{"d_model": 320, "n_experts": 48, "experts_per_token": 2, "d_expert": 192, "activation": "swiglu", "moe_layers": [1, 3, 5, 7, 9, 11], "normalize_top_k": false, "routed_scale": 4.9, "init_std_router": 0.0184, "lr_router": 0.000394, "vocab_size": 32768, "norm_eps": 1e-05, "seq_len": 1024, "steps": 5031, "dataset": "wikipedia_en"}
Below are experts of layer 5 (counted from 0) of a mixture-of-experts language model. Rows are named router (the router's row for the expert), gate (a neuron's input weights, with its number), up (a neuron's input weights, with its number), down (a neuron's output weights, with its number) and show model dimensions 128-191. Each number is 128 + 24 x the weight over its row's rms, rounded and kept within 0 to 255. Numbers have three digits each.
After each expert's rows: "mostly gets" lists some tokens that are sent to it at least half of the time; "comes before" lists some tokens at least twice as common just after its tokens as in all text. This comes from a sample of Wikipedia text that the model never trained on. Tokens count by the router's weight.

# expert 39
router:120145117140144146125103123138131111133103141140103100138164141148123137176111141134145133102169120130125134112161113126156141144131116105140137134127119129151101097175105111120186163114118134
gate0:095172109174129091160087142129110112172102100104130125142123164105124134123137113148142132112114144102162137124127150176110180118109090093125139171124170136147144133132162098166129106104074116
up0:117119180065117166088134121113164119145132135122138116118115100127139147139116116160127080097094119143102092135078152157127138146135127127082110114103101124142132094122104124085118090131113095
down0:131123137119098090191120149081066155159158141132112147102140098144101130079137090110102133114134091131147086132104110098093100085125136121123103182118170136161120087136172144084131121140132117
gate1:156163120135122129120103194147127107148120134120131133132136090124136131083126115113122126151143138137166119096131153101142133119087114090105122102140138112170149094132137109086124143098093128
up1:132170102143145117115098163136107081129098089139162160145129072125128115094123114123130125145149102141169085121129139096125127094121120074114113112153101115131146114151134092111151150109108118
down1:135131158157069126133135117103149154097165154104169121116096140113110107133108125139098132110100169091132150117095115140102133113103132123131149113148107107125143119123187173142144058147157160
gate2:089119123113133090125156109165141087166092131153118101119127151133102100129090138141116149132131161124125130101138143150135101115101136142139148128127134129151163107123083110125172134085160130
up2:135151135141132076098128132156124117150087139138132110117130088175154123109150112139154120153133159145110127131155144103134102151105082110122134172139082102119166153118085156118137169130205143
down2:117163101134136125151110109142095090128150102121089127106078164110086112125103125057169131153124081131155128115101102120105121134169132114141144140086124128145057134109144108118160095146166122
gate3:125137143158128098129171106135113119143120146130128105131136126146125134154140108079130062101157127139129146151170142090146156102124118111128110106141119136104132121104148165156148120131088142
up3:101128153118106127135100137128137083060133089147156129102120132120152121093115128118059127101100135135139117134110134103109165117206148141105139105127105084148108152179075120125120141132131128
down3:124159106160152149138166106097144137197138136179124165133125138114115149152157135129144129157128096134145128161155159145119141160110121122133138158142121173131125187114172134145191120113160147
gate4:155137107169102122098125147131127099062123135106121115132150122112145147144104156171106147110135131108073136088143138142097137115081173141160130149135141147145132104155132110126130138090128149
up4:163137100155088145083134123157144126069136133116138120132130114104159190158149146166130133100151109150103121101163123138139149141116144101166116153148121146149143107124179114130110125111135136
down4:144137147138105130136117141159150109137128096096173135146115124132118130160154127108118099078109136125057118137098157128141134132118128127161082167159169164096109105121136106133102141101136141
gate5:148068165122149095147096138171127094099144098102168134151123128159150160117148114111104149130109074124110131137126131113123150113145153172154099142146155152129123166092175115133094133121145118
up5:139103149154121092128103167151103169104096079159130130116108140157107104140141156144147177118125116109102105104139116109090105096137136136130140113108146129116158172126175129114144136124127097
down5:158121110135132175145140150136165117131074179120120126123100111075122143112133150140143141144111118168083144141110108112132050128125126097149132090104136137119124076142118063137155125152126124
gate6:136155174169146131095116120149106128112140109107145115135176132142117138125138117146096124144128136135108144130112114124141126151111161125150168159132109162092123143105131159110143103099151154
up6:117110118066132115155128135128153121140113131144093143106115106113122119109134134097149120112122120135167114160182201124139138119151154131111123105127130104159118113178134125141117174138088104
down6:147165153080152128118137132077144134131163151133136152100145085148113121124135094153133113159105137126101139164089152175122140157106161165061123123110111163160102122155097148120099162103129135
gate7:122119105113139170149106043130117132091105137139126123131115129101151129153146124134123106127132128131181124171131092124148157132125128130132143148122144156137163099141120152160121125133121106
up7:125131105128137143137123089099160128104101153152110094178129156071173100144130092104122101127147153127155137166110084122164137139128131118144153121120135151101166127132113152140115104114111102
down7:152082128146096140170153170094116150134169137146151131096169159134119125134148140123135104138121125142104127145130122100123121126121136139143120094151160110124116133194138121104131139125104120
gate8:124129104141077124126117129127131113110097110186158135144154099144136109133119142135152143098163102124193120117114154123091166119121158104126104102138154145110111099134154141152151104147135101
up8:150111173095186121134146138105074130177171123071101125114118173160142143092172095126092121178150137148065169143146124138140093137112133183102150140102109106184152146142105127118087139117120150
down8:162142114136104130141152112127170159116148123126111116151088127132115120135146111092153110150107122127173129120136144077088127130122145128182145088153129141118128125149152176170145104141191159
gate9:103136110093110147113104099120126129096134147158163123123121182131159107110098153079130164134135129130139155147160169138126131142126123097131095120096172117156103072142084103146121142137080121
up9:128123108093100146129104104110120112103122093142135111117126195110149132109133119124159143137133130114127133164173117159127137133119172083110097106120185111136135103127108134144135136106102117
down9:138145139128142126109103096095145121118112120115165102113123110156126160168166124157086156117115147166081132158099126171152143135110103130125137147159126156134174118125144115146132129103107143
mostly gets: " engine", " bone", " bond", " rear", " surface", " concrete"
comes before: " of", ".", ",", " and", " is", " to"

# expert 25
router:096106106146119097137147118119133114135144116117099112156172099090167100093148149126121129155095110118126137188118168100079129137123164092137162110083143123131177157096115149117122104133159143
gate0:087130119141092117141151159142142116141155089127121142064127104126158112120134154132119169119105125120135145141169152101145121123121159112114142173122157097146140143114114113123110083133117132
up0:174124123123130182111113089152144103119121095160162145110131158133145165175180122149130151134123128087131132126128144126133058128123091121143095189134104156091130117137138124124117107144160135
down0:117104140082074130145102120149142098125168136147084130119122098116160105114101116157120114099092165212135099092124089131180130114141108147133067133084129143120146140107146084155099128149112112
gate1:146136138163164128140155144130104105121134140150109122126086106103093128154122170085112110114103139137100134136120139093129110126166108156113137129138160109113121131143123102109130138148086147
up1:110155142099119137123089127103130137133153137149136150143129121173130126122165111164125111115144121113139088119128139149103159148088151089144108116122083143112136118126116145141127126108158092
down1:099115114146157125087134141113162081132113124154142143124137131088089155188109133116149141140144122106176147144123116110141112107153143137152151145137132124145131103109116118127140148099120147
gate2:176126122152121149105172146120121155100128096136144150116163098132153099066102111139112099139110139146120111162152185128130142098125127145141099137139129113093103084102122122179074142103164130
up2:151141092128089134135174142101146159136077119169151149117161118115164110176079109179137161122152125131151136158158163105124105115151104081136144108143133104126084148084166144134113146076151136
down2:140109157134168126111112087125082110119109105138136138068134122136161099150140105119138141090133087114131120137137106158109098118109128160153138137142103144182098102128125170154119147117145109
gate3:120099168120173099109091081128139086115128113100129151135155119120099142129156135112145148127136140097093097130137119177113163097148132125152107109100098162148159115105146173092158113114148125
up3:160145140115071097113161191095171146099090147149126136139141126111155071119091114152093131118163146143133126102150122086152128132094093141139117133129148099056056110134092140190118125137135152
down3:104115153102102147106131145157166122153139096105045150137162120115107122117134106090129137121141129149145090092139135108143144118139130110163161131100068144142135104086114127104097151131102105
gate4:133166170172136155161112100168106096155126158131129113111120114103150098120113135132149135152133103102135103132121136121110109129134169136096146136101130117166116127141158114112126090156126123
up4:138094100091111087123139128110141169083136118098142120111120147163089122098137139101070105117162163141146130131141134140118156141112088117139112109116132118101132129107116122124127105127171146
down4:080105115165160127111124099066130124129106161130104089135162150128167108130134148151158104101142147091176126151089139135169146164175101176118100115099106126129139187125105142121112114150130121
gate5:160166183105111124141114120113108116159169091106113148121131159159093143132130148124074104145123148104104125119161144090092138123124125119093183156147126117127131147122147144119080120135136143
up5:178116170118102126114156124108102124148172113119134147128152168157102167140132151114080092153120116113100109123155129105085109114121117152129161159144125126117100139120165152124077100122140141
down5:160108132125140167075143134109141113136126167113104126182121108139142141162155138124117108096103113176083136128169156131144090152113143081122110122113105144080143149141136165122131157141091128
gate6:116155112073074109099066154162136113111138129155140118104129150104111123174125152127086152076125099121095138165137094130131100160116192133159159171139130121145145138155131140169150148149150122
up6:120104128156203131177165136082109130123126106118112114139102155156125159106150120141143085162112175140135148105164142109143151098127084123093127104133102120110130123107127120107105126146149130
down6:111127089097184133110193123125133113131104109136150129118137141130145094096187073155148126145102120088073144127138102139093115110129142102131112111114082153132145156134132143159150108117083126
gate7:113131132184135108135135167132119115174149127130129137124150149136127145161176141143100104094140047105122139180164146121159152149128118115122132137105140127117115153162109127101196142150113093
up7:150128138050095124138141101139156119092151141110153113141104116138146108103101099109168126132122192134119124119125089132097134126096132159136126108129123130165146126105131154153082099115132193
down7:160147124079133078099131148109129079136148169146127129140185119181112119150127127127103142170089116116161144157134147136120166135186144117089142109109143135090144077129114122169171121128135134
gate8:106122144158131137136122144135089097106145088137100130113087115148114172139132135100136133115140099155120133143086131162120141147113157127084185118166145117160128167133140103142148133118136132
up8:098090145125091081126132157137116088114166106140109148110125116135129155157089134098124132116133111145119121124116111185137158150136175099129133142128160118177149145136103094117130131094138154
down8:104129151127121151105122107126160136123149124123134125110113118135118126162095090146149125128133129155094113118088151104142145128152124134120154084147148140157122136139149128147111120112123124
gate9:109079099177165133130170099099128122132117153080126136129154132091110102137133118137126141104111137088181092150113133113083157070116151088135121094135185162121162115138154119149112117153123143
up9:182176130141102142179099132147140148087126119173153124176109135140149152126135145149129112125121136152078142099146118123193118161155137163146088146114086133131118141101080148101131149068125128
down9:128086149110117149152090161130195145152155167101086195181092133133150131122136133117152154166159148153130096139125123143093088134113137096114096085130133086135131100097135141137127154099123088
mostly gets: " ·", " mi", " km", " Animalia", " miles", " ±"
comes before: "\n", "-", ")", " (", ":", "^{"

# expert 19
router:165158115109100151069112157166126125165105176134160171129152145110103122173099138127127163158136106097137136128169136084101129159151111111116161145142131100096088125164138160104130110097116097
gate0:100124159094171114128149121147156151171125148174137100110092117155134154159124113115157121143145149162131112115084158134096139118131127186144147142131124123075122128115124115136130138144109164
up0:112153121137132128088132120119153140116105178154188158140162086139123178147085157113134144141123083108138095152121101098079121110099091079136130132116171123136130118155145128178125107129137145
down0:122110112114081134158150128140141143135115155134122132103124145110140102151135090117147136135145154114127147095134104088133086127144098139107132160094119126118154114143115141097152162144132143
gate1:141149102129094138141095162149109177126090121154129098164151110154128138102115121203106131127128087114108134090106084153125136116129117134145147082108153121139136124137118123168128130114117128
up1:134120145195145136123174072113156091160128166151140138104111127129143130119136142087148143113105127115113100163140135113135107149160129124154119156132098121121103095105117157113142114145136144
down1:146166148128075129122125144126152118148131145105117115150142147085168136095121127106099128154093117124080074150127123156146122118136122142123142109162145140146143112114164100130175115125158136
gate2:161105118113134095139114091131151193157112136118121114161096113101151138146115124127148130133087149133164133118107114112186162111133095113111160168110157166111119141139128098108144144111134144
up2:108158129146131132130112165123088101133123147131140146119156137165083154116146122115117147129151102130089131165132146138123141152110163142136117111124111096119159118110144167116154140161149120
down2:157120157105112162100116134129098128107120136126146117121134100149140150074100106121175134110184102137118105127129117088154129131156157120123127148122112144130147126131149122138098111129104179
gate3:121143120101167117061073136117091091085097122123150159152105111125084124144157129168139159114109136126100125117114104116132113104150116130139139113099125137135109159125106137144157116148157154
up3:105098142080141119105082144121088114103109118193125109139100113111089093110123107153097150131129127089135098119137088124113133120165123125076140162155159092140132182132109111147133075151156120
down3:113134147099088127126189155144080187107158144144159129120150112143061139120141127122125141120104144177174119134125066162119128134091150110108125158147139140147131111115138160084150139114133101
gate4:125137130130115140139153135094111154063092151161100152132125134190105140167136097122184141102174128105111160138125096140143152143081120113131121137163103159118119154095103119155140139062149128
up4:129111128147116125141119120118118120149140106150135079125124148083101128097153109146155138160099116145101123112140108147157147127173119163100157144123164115124157137142157138131128087092109138
down4:134115090139133138149139121138165146115112125155144105092147176128138151173141126144172129120091115145171133120135137128120131132135103141149130131090126129132099146135141140113137153099164139
gate5:169158151082108143103074111091126147149142135162143150140134141112136114166158110122131145147141123137152122095119133123130108084122070115171140149118122178104108126128148118126141127142119134
up5:157100134129086112130163144110129161099121133175145174136148168117098149150169155092141140103121106091115166076121103088118164125139095112111118117155150121107102130146114164123107129153121082
down5:099127144129128134118183147134074109083092121125137136134104104126084109123053086111109112110143146145141144092113132117145154143158152131136114157143144125144152118174166131121090177091143102
gate6:087110160127148134139131186115110111094132104090152115113067118123147090153142144140121163126163112138128109114095098113140157095137120131147133122092150143096134149163104149108150119109151152
up6:094099108102119115146128118124141129140072131105102137069149149133125108143087136123161118151135157128112194173150098106172149106173135117086142168156109131101117093145128106109161205130176133
down6:144140161137141099128110125136134161166121174132139151088147124135114135145121132105140122197113147124164158123135182109137166166160101129144130153120141110112108141159099126111100102060111100
gate7:072091141139163122142162143117147128130163118136143134137090083101146125113095158157119141122130108119108121168129160176119085148109145102132113137095140163147121172112164162123105110076133123
up7:129138123134119140130116108126128143103124134114115144086178172100135147166104127107165142123080135112118100108143160112114160116137099177144140094114109145066103109162132138162145142129117163
down7:136116142144093165140125131143183140092138143137105087142167134101132126127144165154121111119114137096131120147113111119122112129151111123181154131134129125170105099122102121172139149143194122
gate8:133157175139127125124140142167078154112140176078124167162095115133125122135133117202168111115144171113090112150090090070127138141142122136120130148169120108147109138145099139068163078144091134
up8:134134070105120121156168089097151104154111102107122127115126106126100106148136167101127141063172076163124143122098133160138109128117095125114146105079149111111136136142124128140155149123193135
down8:116164122091166089088117105129125117125084149129148079100082146166086087119091123148135141079166132120121131162089140139120137133127143081144097147122114097108159159107107133127128135127155129
gate9:102106176082125156171088113127123138122119143150130165102156171124141140121118167098081157126126103100094126134155086114163132137157153084136131129154124099106084121138132118162115107120139094
up9:120103153136151131114129128153121100103119119121121122141111156093145147141126175097132137087113108117118129139107097133180127145122130100125126104116138114124113121120102093138100098118166125
down9:097164148128141127111145161116144177090157129113187180074079095138072121112127126161131139168144149180145127099126119118137125140130120148120117180131125108102143133140121163074134165131114120
mostly gets: " forces", " areas", " students", " members", " services", " works"
comes before: " of", ".", ",", " and", " in", " to"

# expert 47
router:149161135164140121080151093121144107141149165093109096138108131173139124111142091102144113163151134146125110134105140137099134158113166117122108088131171178114152133093131125100118118167106155
gate0:148150132139159152165127109101157116104161105108147150109093156136122092111159191111149149125122128097095114151143114098146102108150138157123146108104142099095152095142151112078142139165114140
up0:189149136127145149162161124135108142118139171106159104111105122118141131141114171141125142150145093164139116152173147066157140141121114139119141049137120133128174104114085115083085140122136146
down0:132148147150131105148079107079088132153137132147117094123122144120111117190074101135124148085170106163173150111118086115118167108146109119111108105126140136183139152189132126107100127130129131
gate1:121149150098144106137099099148160129120137151141149119105130146109173129090140152105165135141101112131120156096118097142105153131133091129113143123153115142160156168141124132127139122129091142
up1:088211097092132129166135122133123155092149156077135103125152137150134103162139108107085097128138094122175095177136126128138100147127132118129134138116091114145125134162130133148139132104157130
down1:100139108156139167132104153124081072125106111145112158143089095128126166146162086119145100128149125162118178110161106134136120066126111107120087140123150131127135126094112097109092113125113132
gate2:124108120128121149151123113148133129137123134116148086132070118141126122111112134153133087135135127134127077160121113169125112156118146129152126091145161132153137099078129108143166110114151136
up2:088113122115110098147136183112110127101095146091132129121061121140146122133117111165124081140127173138156101179126110121132101169119103112119125122149143153165166141126136114120118145106121124
down2:131146140105136134137108148134112127108154112125139131115126112090120122167130140185114127091147120151139105134135110153128089124135145130131110127128164101080171102127112125111121084082151149
gate3:127177167119128142110107141110134100102136120134122153136141119066063109086119134132152102103123145120130093124136134155110109171096100107106080145118123122130141116166129145106141115139137166
up3:116100093107166140158170125141111162154107117118119107101095157151149139156123109156102138150113115141124137133115133075142137072158131155151146131140121126122137127099107130150107119124111105
down3:120116161154114144142144107182126100094126077133100103069120153090153109116137129131127166140110116123123141170126112109065133092124118164086138134177173195134107127120179139119164097147137106
gate4:120110142109167150105120113091116126122136097162135142152122123171108125149121153110116118148114124100107143101097142106138158131166128135130134146094157143100127104148116163105149143077098119
up4:089162149121099130093129107126116114144130142109134135092137099086128158134136127133102112131095141080121142153160166124154091143107152121166165162175101130149139181167119105116115128166109141
down4:085139100158163135128117148142113133103149112127114098149130148137119119131108114137119157144131146112147107164115113121171110121080121111098124112191151115084137110168153160124115150131123130
gate5:145167129101101170102148109135095113162135098110147157144137126126120195130145131168158120145148136091122097183141126071135118179122179125152131137138116101094134148115104155123094125086141125
up5:098127143101119077125079143110197158176132145126122132132160104148113124117147160100144125141115107143113128119136145115139130126118095119099113168113155138106097070111109187134181139165130126
down5:138157131151163166119149111097163103105105126158120107111212120144126117087079128123115108139137171191161122150107103102108115128131133132141115121106130120149101128111112129138137131150113161
gate6:135152129146121097094157145101099113139109141137129127149128152148114194153119117100119158103110157125118130095106115087132127155147123082138126150067124154108116142129122143114123137142173136
up6:101142125107104128094139127095083138162089139129130126145092170173144176133137123112135124117091169143118122122123121095106132125096148094139115187081147162137107100168106118104142138134152147
down6:151176141136109148164094120132145167135146137139126124159162135094112087124124082157155165162116129154112113133141131183129162101102129124125137165104144132121090160134131151109104138166101149
gate7:138093133095121104174130113170102123119123130082169112081146126122111141131138114147149132175103137116153150173101133115124191145134147073136093131102141121126135160148152130143095149076129125
up7:159173102128135132075116145092135107144132122157112135170113139117145128123113110140090088072110124163111124081119134093154095132116116153108112130146106151135143128117105095109107110136118136
down7:136135132097168134124106090132116184100086124060136082156132098137127069112096121141145128100080141122115112144112133160159116135128105110132141144093098152165144113151105106098148130148150136
gate8:122120108095090164148148141122098142129175140168149147129107112150122154144147102094144124145159135133124144178142161146164104097105119090106164163110120122170155152121123152103123133119137117
up8:128118140141169151105133123136177120159076132121103127129148122070112134104125134133134119137081135154145108081101144124136165150144134165179090120183130152118093139140137085163130172120101111
down8:135119128145131133145132159179161113120098121157106111130120122155137089138076121129079145144130134084157166140146158128118131116145075151127146085142139094129132115095084105128148144131137138
gate9:116138140201095155162137087122138135160168132109143119139169108105127104186127157176112122117089149115113138110131094139081137138114122177114153126133132125116098134122116135183178122106093130
up9:145118110075163106125114136142107124117108107130111155135108084113138155096158107119160130121140111148140150163113156116144099132103126084141126140110110127123160144106169156079085153142122121
down9:120152110143103132100103148127137177123086137124161186126121139122110135053155124191141179162146165124150108128141155131141119133112142133144158142076110137118116182115114144133147096103118123
mostly gets: " —;", "%;", " |", "|---|---|---|---|---|", ";", ".;"
comes before: " ", "\n", " —", " +", " −", " ."

# expert 18
router:134138145134122150145125165121159119112114141116118154134155161158112116111110154132120130117143130126154160183171088110110119158146110140097169118093132097148130128147129161158122142114124142
gate0:130165134140114119169153111136158139118134131107116085131078108117123087084156114140149132100147110137155116126139113156132134126077169131163109096109126124137161142083103132168093096109125129
up0:098103124107152131108147164106093135112126120152132153098192141145130161147151129132123137179127141118125152136155137099106138116181118132099118145127125141119096081163149149095164165159129122
down0:139132167175149113110131159123136139131119105164156118142147122173119182114135160117121148088148129171131113160121140062108143085161098121140125130147135134121131129136089106163128114128137136
gate1:115089146101096141167110109127114113120161108116143137127152136134126143102092140109160119112108104104163137149154131138127138159136158142098172165131139122144137143122135178107098127122140135
up1:095126142125092135149104132139098108124172125120122120131149137118138127132090137128133126132126108134143142153175134147124132146125149126104180171103126105145141138107131177117123140113157149
down1:152134127146134125127118125115145146134078161130116128137164161109135143095128137133111122127116113088090101104102180116146114091144138097129129107093161130113105122116108147134134124138094132
gate2:158184099142131108151118143089140125095112145091125111150125115152117109132140161094123132082117135167143155154099151115136165149153100109089143098131156119133117128170121171124090152140155116
up2:129161114133143129133107156113100109086105148078098105151146143114112095145183165101125144115120136152143139124102131140114146155129085122081170106142165142120144125150097171119080147129144139
down2:139106104148118108131134132143137159159138129153082158100135147142104112153129126122124111135119114082077135162150125106109114132099162142125074159141167155103124157145137139146127157094145097
gate3:104126159169171124127132161107157111125192126099092147168176113124120134085114123163159125128154213106102150191116142118135082141083138154076117109162114125154124084121109121098098142093122131
up3:139135164130181117127116161130133126130159122069108139155172137129113126148177137141139130150126203108119178188156152139139068170119127144119151141125171147158153113126094139176105127130129127
down3:155109110094130146136110143089106151110096164142102150111113123129111116142138113104092116132172117119150121084137127130124156138171130140109151161080120142134111145136136100123129117143117109
gate4:161117097169143140114113135114114119110122176134122139101101140155096128131121196100145116131101143081164161113114137131175107082162101138143090090147117089129111104140126149083092128147097108
up4:123142148129115110108126101154124147160138094128146129133132107121134081132149108137135113163151102185117107149159163113104113145107133123072140158090187132129141128120104115178146111122174170
down4:107140124107144155117109124131113090124112135091067162112137194147142122101168136126184179165141107087103148143106114125112103140160142133191172143171115134115155173118145133109138105135118082
gate5:090120179124170128065124155168127112115163126111112144124126147145081145140118156140088137129173146107110124146151113131111125129152090176121137137110092119088136122151139100120128151085169124
up5:158126099122081125189102096082123143150110106134140100141137102109173107110142090101165141137082119145127132118095148115171123140108160105143126112153162119150116127124114145152126117151105122
down5:118113125142146159157090119147115174116122131094139147110125154130121158134122134135140153151130113098135108155101144154115104124144108166089099114148138145125151146120121132075114099121093108
gate6:121114130135168171143142171159126143127114120144101106132112112137150152148114124109174113057141179129132118123140126129098116172156149138129121122094172121162125144146064130117157131162152115
up6:149125150162148111131136107167170127120106107152152172113145137171135109149117132144169161139127118128120147160106119156162112078099079146098100102159116092134128132108146166097148130114113149
down6:121138142143106106093167157116089117102166113135139101134102142102118105090133181098171116152103079089204101165126152114127138147116135124155082151136112093133139107109121119182123130143156138
gate7:108156118111128145120114123131153148156101082129142087123131140174156103129104097184111131141160143124104164146132086157139113114131101157142131116128105103111108155127067110167101118095155139
up7:153132118129120113128122108130142140098121101133137144100131149139114158166133130134177145109154121095142142137129086107155153116147118162192108110148077113130107092166084137138148106137147144
down7:146115077129098162159142122092116047115106131118148124127084124134154156072122128134092136121138141148100148125118155109161131107158120120067169103141143100141126122122120155131100102148113110
gate8:121096070103115090097110115174116135108150111158137138148106103111123136157144128137121086181135125140096140132143127122116117137096146135124133121145158141094159158128104122162130103085134124
up8:133154175150150134170141152099142123142121127109122117094154140138134114101104113122112158054135141129149135124127153145156142115144124117112128132125084122166107096135148135084133151150125126
down8:096123133112137118124125155121091126110114117134111135122132085133106106129125104078096168085090108096138145116147142090169120107107130125082110094112107158135157123134128099123132166165169084
gate9:144137128144159107134134112134143152134100151102147167133163127117118145144103112135095099082149120138155091155099121116112111102132131139100111121110121137145141111125104085145104111144160155
up9:108154156131113130143110152146120133114121172128097116103104146142143137105170144086153122154087163122125161083168132101123127117085134125164139140126093123108112144158118157119121159149112103
down9:116072131150143153117112112130130127148131122146131179135185096139137105131113118154130136147179117078137129102132134146151147094142134134110091101120133122124142119124098100153128158147123162
mostly gets: " father", " wife", " mother", " son", " brother", " daughter"
comes before: " to", " of", ",", ".", " and", " in"

# expert 1
router:062161129140117087106169173112161093142102087121118151111107098147122122122130106137124120121136114150156162148135157091155109152127125114121094099114132145117167130116154096123089148127113139
gate0:092076119109127134100113122137111172137133143132101136127099073142108142122140126098162180153117109089139105160152134134150150142123128111145141090140125154060125136141110128123137123105104130
up0:083068129101115111116133095100128183113149155126067128139110089120103101147154110110158167147140123094107138141147160148129111185134113106173143107136139143062140113137135134145113136081125139
down0:158146120095115099171150132140150153151128124135129151117095157100133104095114102159144133138150124163122112052149107131105162139118137099138119121158136131132123125131123153182130138137134168
gate1:112108140163180122108138120098110132169110096118147163159055088153147096202120143118134126102098144118137107155080117109121111115132144136136143135145131121133153120118123097125113126116103167
up1:140142110115083130149123130149141119094145172134114095093185165111120161086129120126121136150149114152119137095185132140139121123128128123112134125125118137148101150137126148113149148143138099
down1:131111172140129106133125162129110114134122104132124136171097135130162167146104102126097149113145140171144109088100108110117157129124099113102113129101084093136149139083102146122111122131136135
gate2:137119137123143106137145111156162221141146135134119141078166136119112154159136132115108160110113118101146162101122131128141170130105094077152096124129133161118132095145136130106136107142119130
up2:084145111146113134123104181107108103134146158139145150141096112145105152142106106108140150137144173145173150112088163092159141093098114137124119187136132129108105126136114106114098108136161140
down2:140133168091137103161160117094104122131155127118122133148134086152087158110087091101105102098115124145153123106127095147131100129155145149125100112100146143112135114101134100117167114158156140
gate3:131112113089123135152107137114101150155087118171137127161138109150138140129129084132144138106139083140171154141061108134152119151128137154156160147164150129123144163123128108110111117112094099
up3:121144147177114110102137129121145096095167119108113093096129134148134139138136143120120104137124162125109100110188161102123158109113118102100119132082110115118120101154116125154147141148169153
down3:114177143116106157152092140152117133193126114150123093147132109140108180126097132152141173148156145160161139167148137123151121185138109100142105152180200110146122130158120150105113115121123127
gate4:157140109082142115075096105109106126132109139081114109132128135142120137123140101137109139072114130152147134158122111158154113170150103149121129137174094115185138131159120127156144164134158126
up4:159169090149110137148156131125032141109112109102123114128109133157117159121133143116131146149115105106126106126143128121094113113121098120128126119140150100126115100132175149082130157114103103
down4:124161151137135106104133116133119088160138142065103131110126091126121105182136123082116156137099134112153173146097087159142100139112178124119132122149122146140135146124126134132164133114150106
gate5:139151079140161142149088169137092117104107133111109122155131126138074101084124130117135123078130122142095112097124106152148145144125112142128129118115139151093158132145119158113160108133148113
up5:161147076136133121154077163125114100099117129126078114151126146126080141109085097132107109097117099122068113094124083109156151132142125162136122108133137136105156130142099135150206125131161101
down5:131139194155144141121111126147152107151134121053112160153112098103124097150158110153127088153109135174130133120127120153141135111143140147166136141141141151090106109127121158092174104101107131
gate6:143148077111115134180093123119124143132145128097127141129146167138103142137168098145132105109094118104099139141116132146138150193111124133112106103122135093123150107135130171109138111093114074
up6:118119115119131105163063120134126174148149116094119150132122130123100142142129047127098131097089126124121134168124134133107172205144109115145080130135122143085130115138141170128122100097082097
down6:121120124127125105108124171086115086144105147137107136116078123084151130116111148146132096135127119184125131169135127141125110135085132145170142114161174148144132102135126169122180135145140118
gate7:167148124119167116153152148128100111122132139155101166107146141120135144131144096117125114127133104159133105156148124093157101167134149140112128109138129171118093111109131116136144108099127165
up7:166143123111161110155146132126113127120155140112093189093169132135125157116129116123150126123122108100142113126135134110137106140114128142120112119104139125125097128117112166088095114088106150
down7:117147110120053104106111151146131108128093155101126087179173149151109112162130136126154151128126136107172135132158144112123127126153138132080123135112167149061171125115093136142136106130117116
gate8:131132116145160121131120143142126146122115176071128137169103139160151100144119112162123120117150103121122143176090075132147098093082142127081134143138152143097093164133144168150136148098126153
up8:133126161111120100104142130116119103132169100158127134110120126115101154101130153105079142117121134139137100051141167149143142158162109139168141116135128117152157092125104063117137100178115098
down8:133127125147152119108121124141131139109124102120162142122146079147117170121138137114118130118135119095102148116120126131154140134091143127105126157132133113173119124128152081128134156114104119
gate9:111129131134087163078144134140140136181173136115140116073114151135117124148121148111123117131128106092116104150081126135141105127157126095108130151143139132059106130119154079161156129132146162
up9:099130114124103195078189134126167115191154116119141118095119164124089115119143139150130139122131100102126105153077136134144125127165121080133093137144130131072110124113173097136122142137170153
down9:143127111111130186172113140151156150149116103126137094111107138120130108099123127123128137161151151194066086127148123106107148097138105114123179138152122130156121141152134149112106107112095135
mostly gets: " :", "',", "\":", "–:", " –", " /"
comes before: " ", " —", " \"", " A", " USA", " W"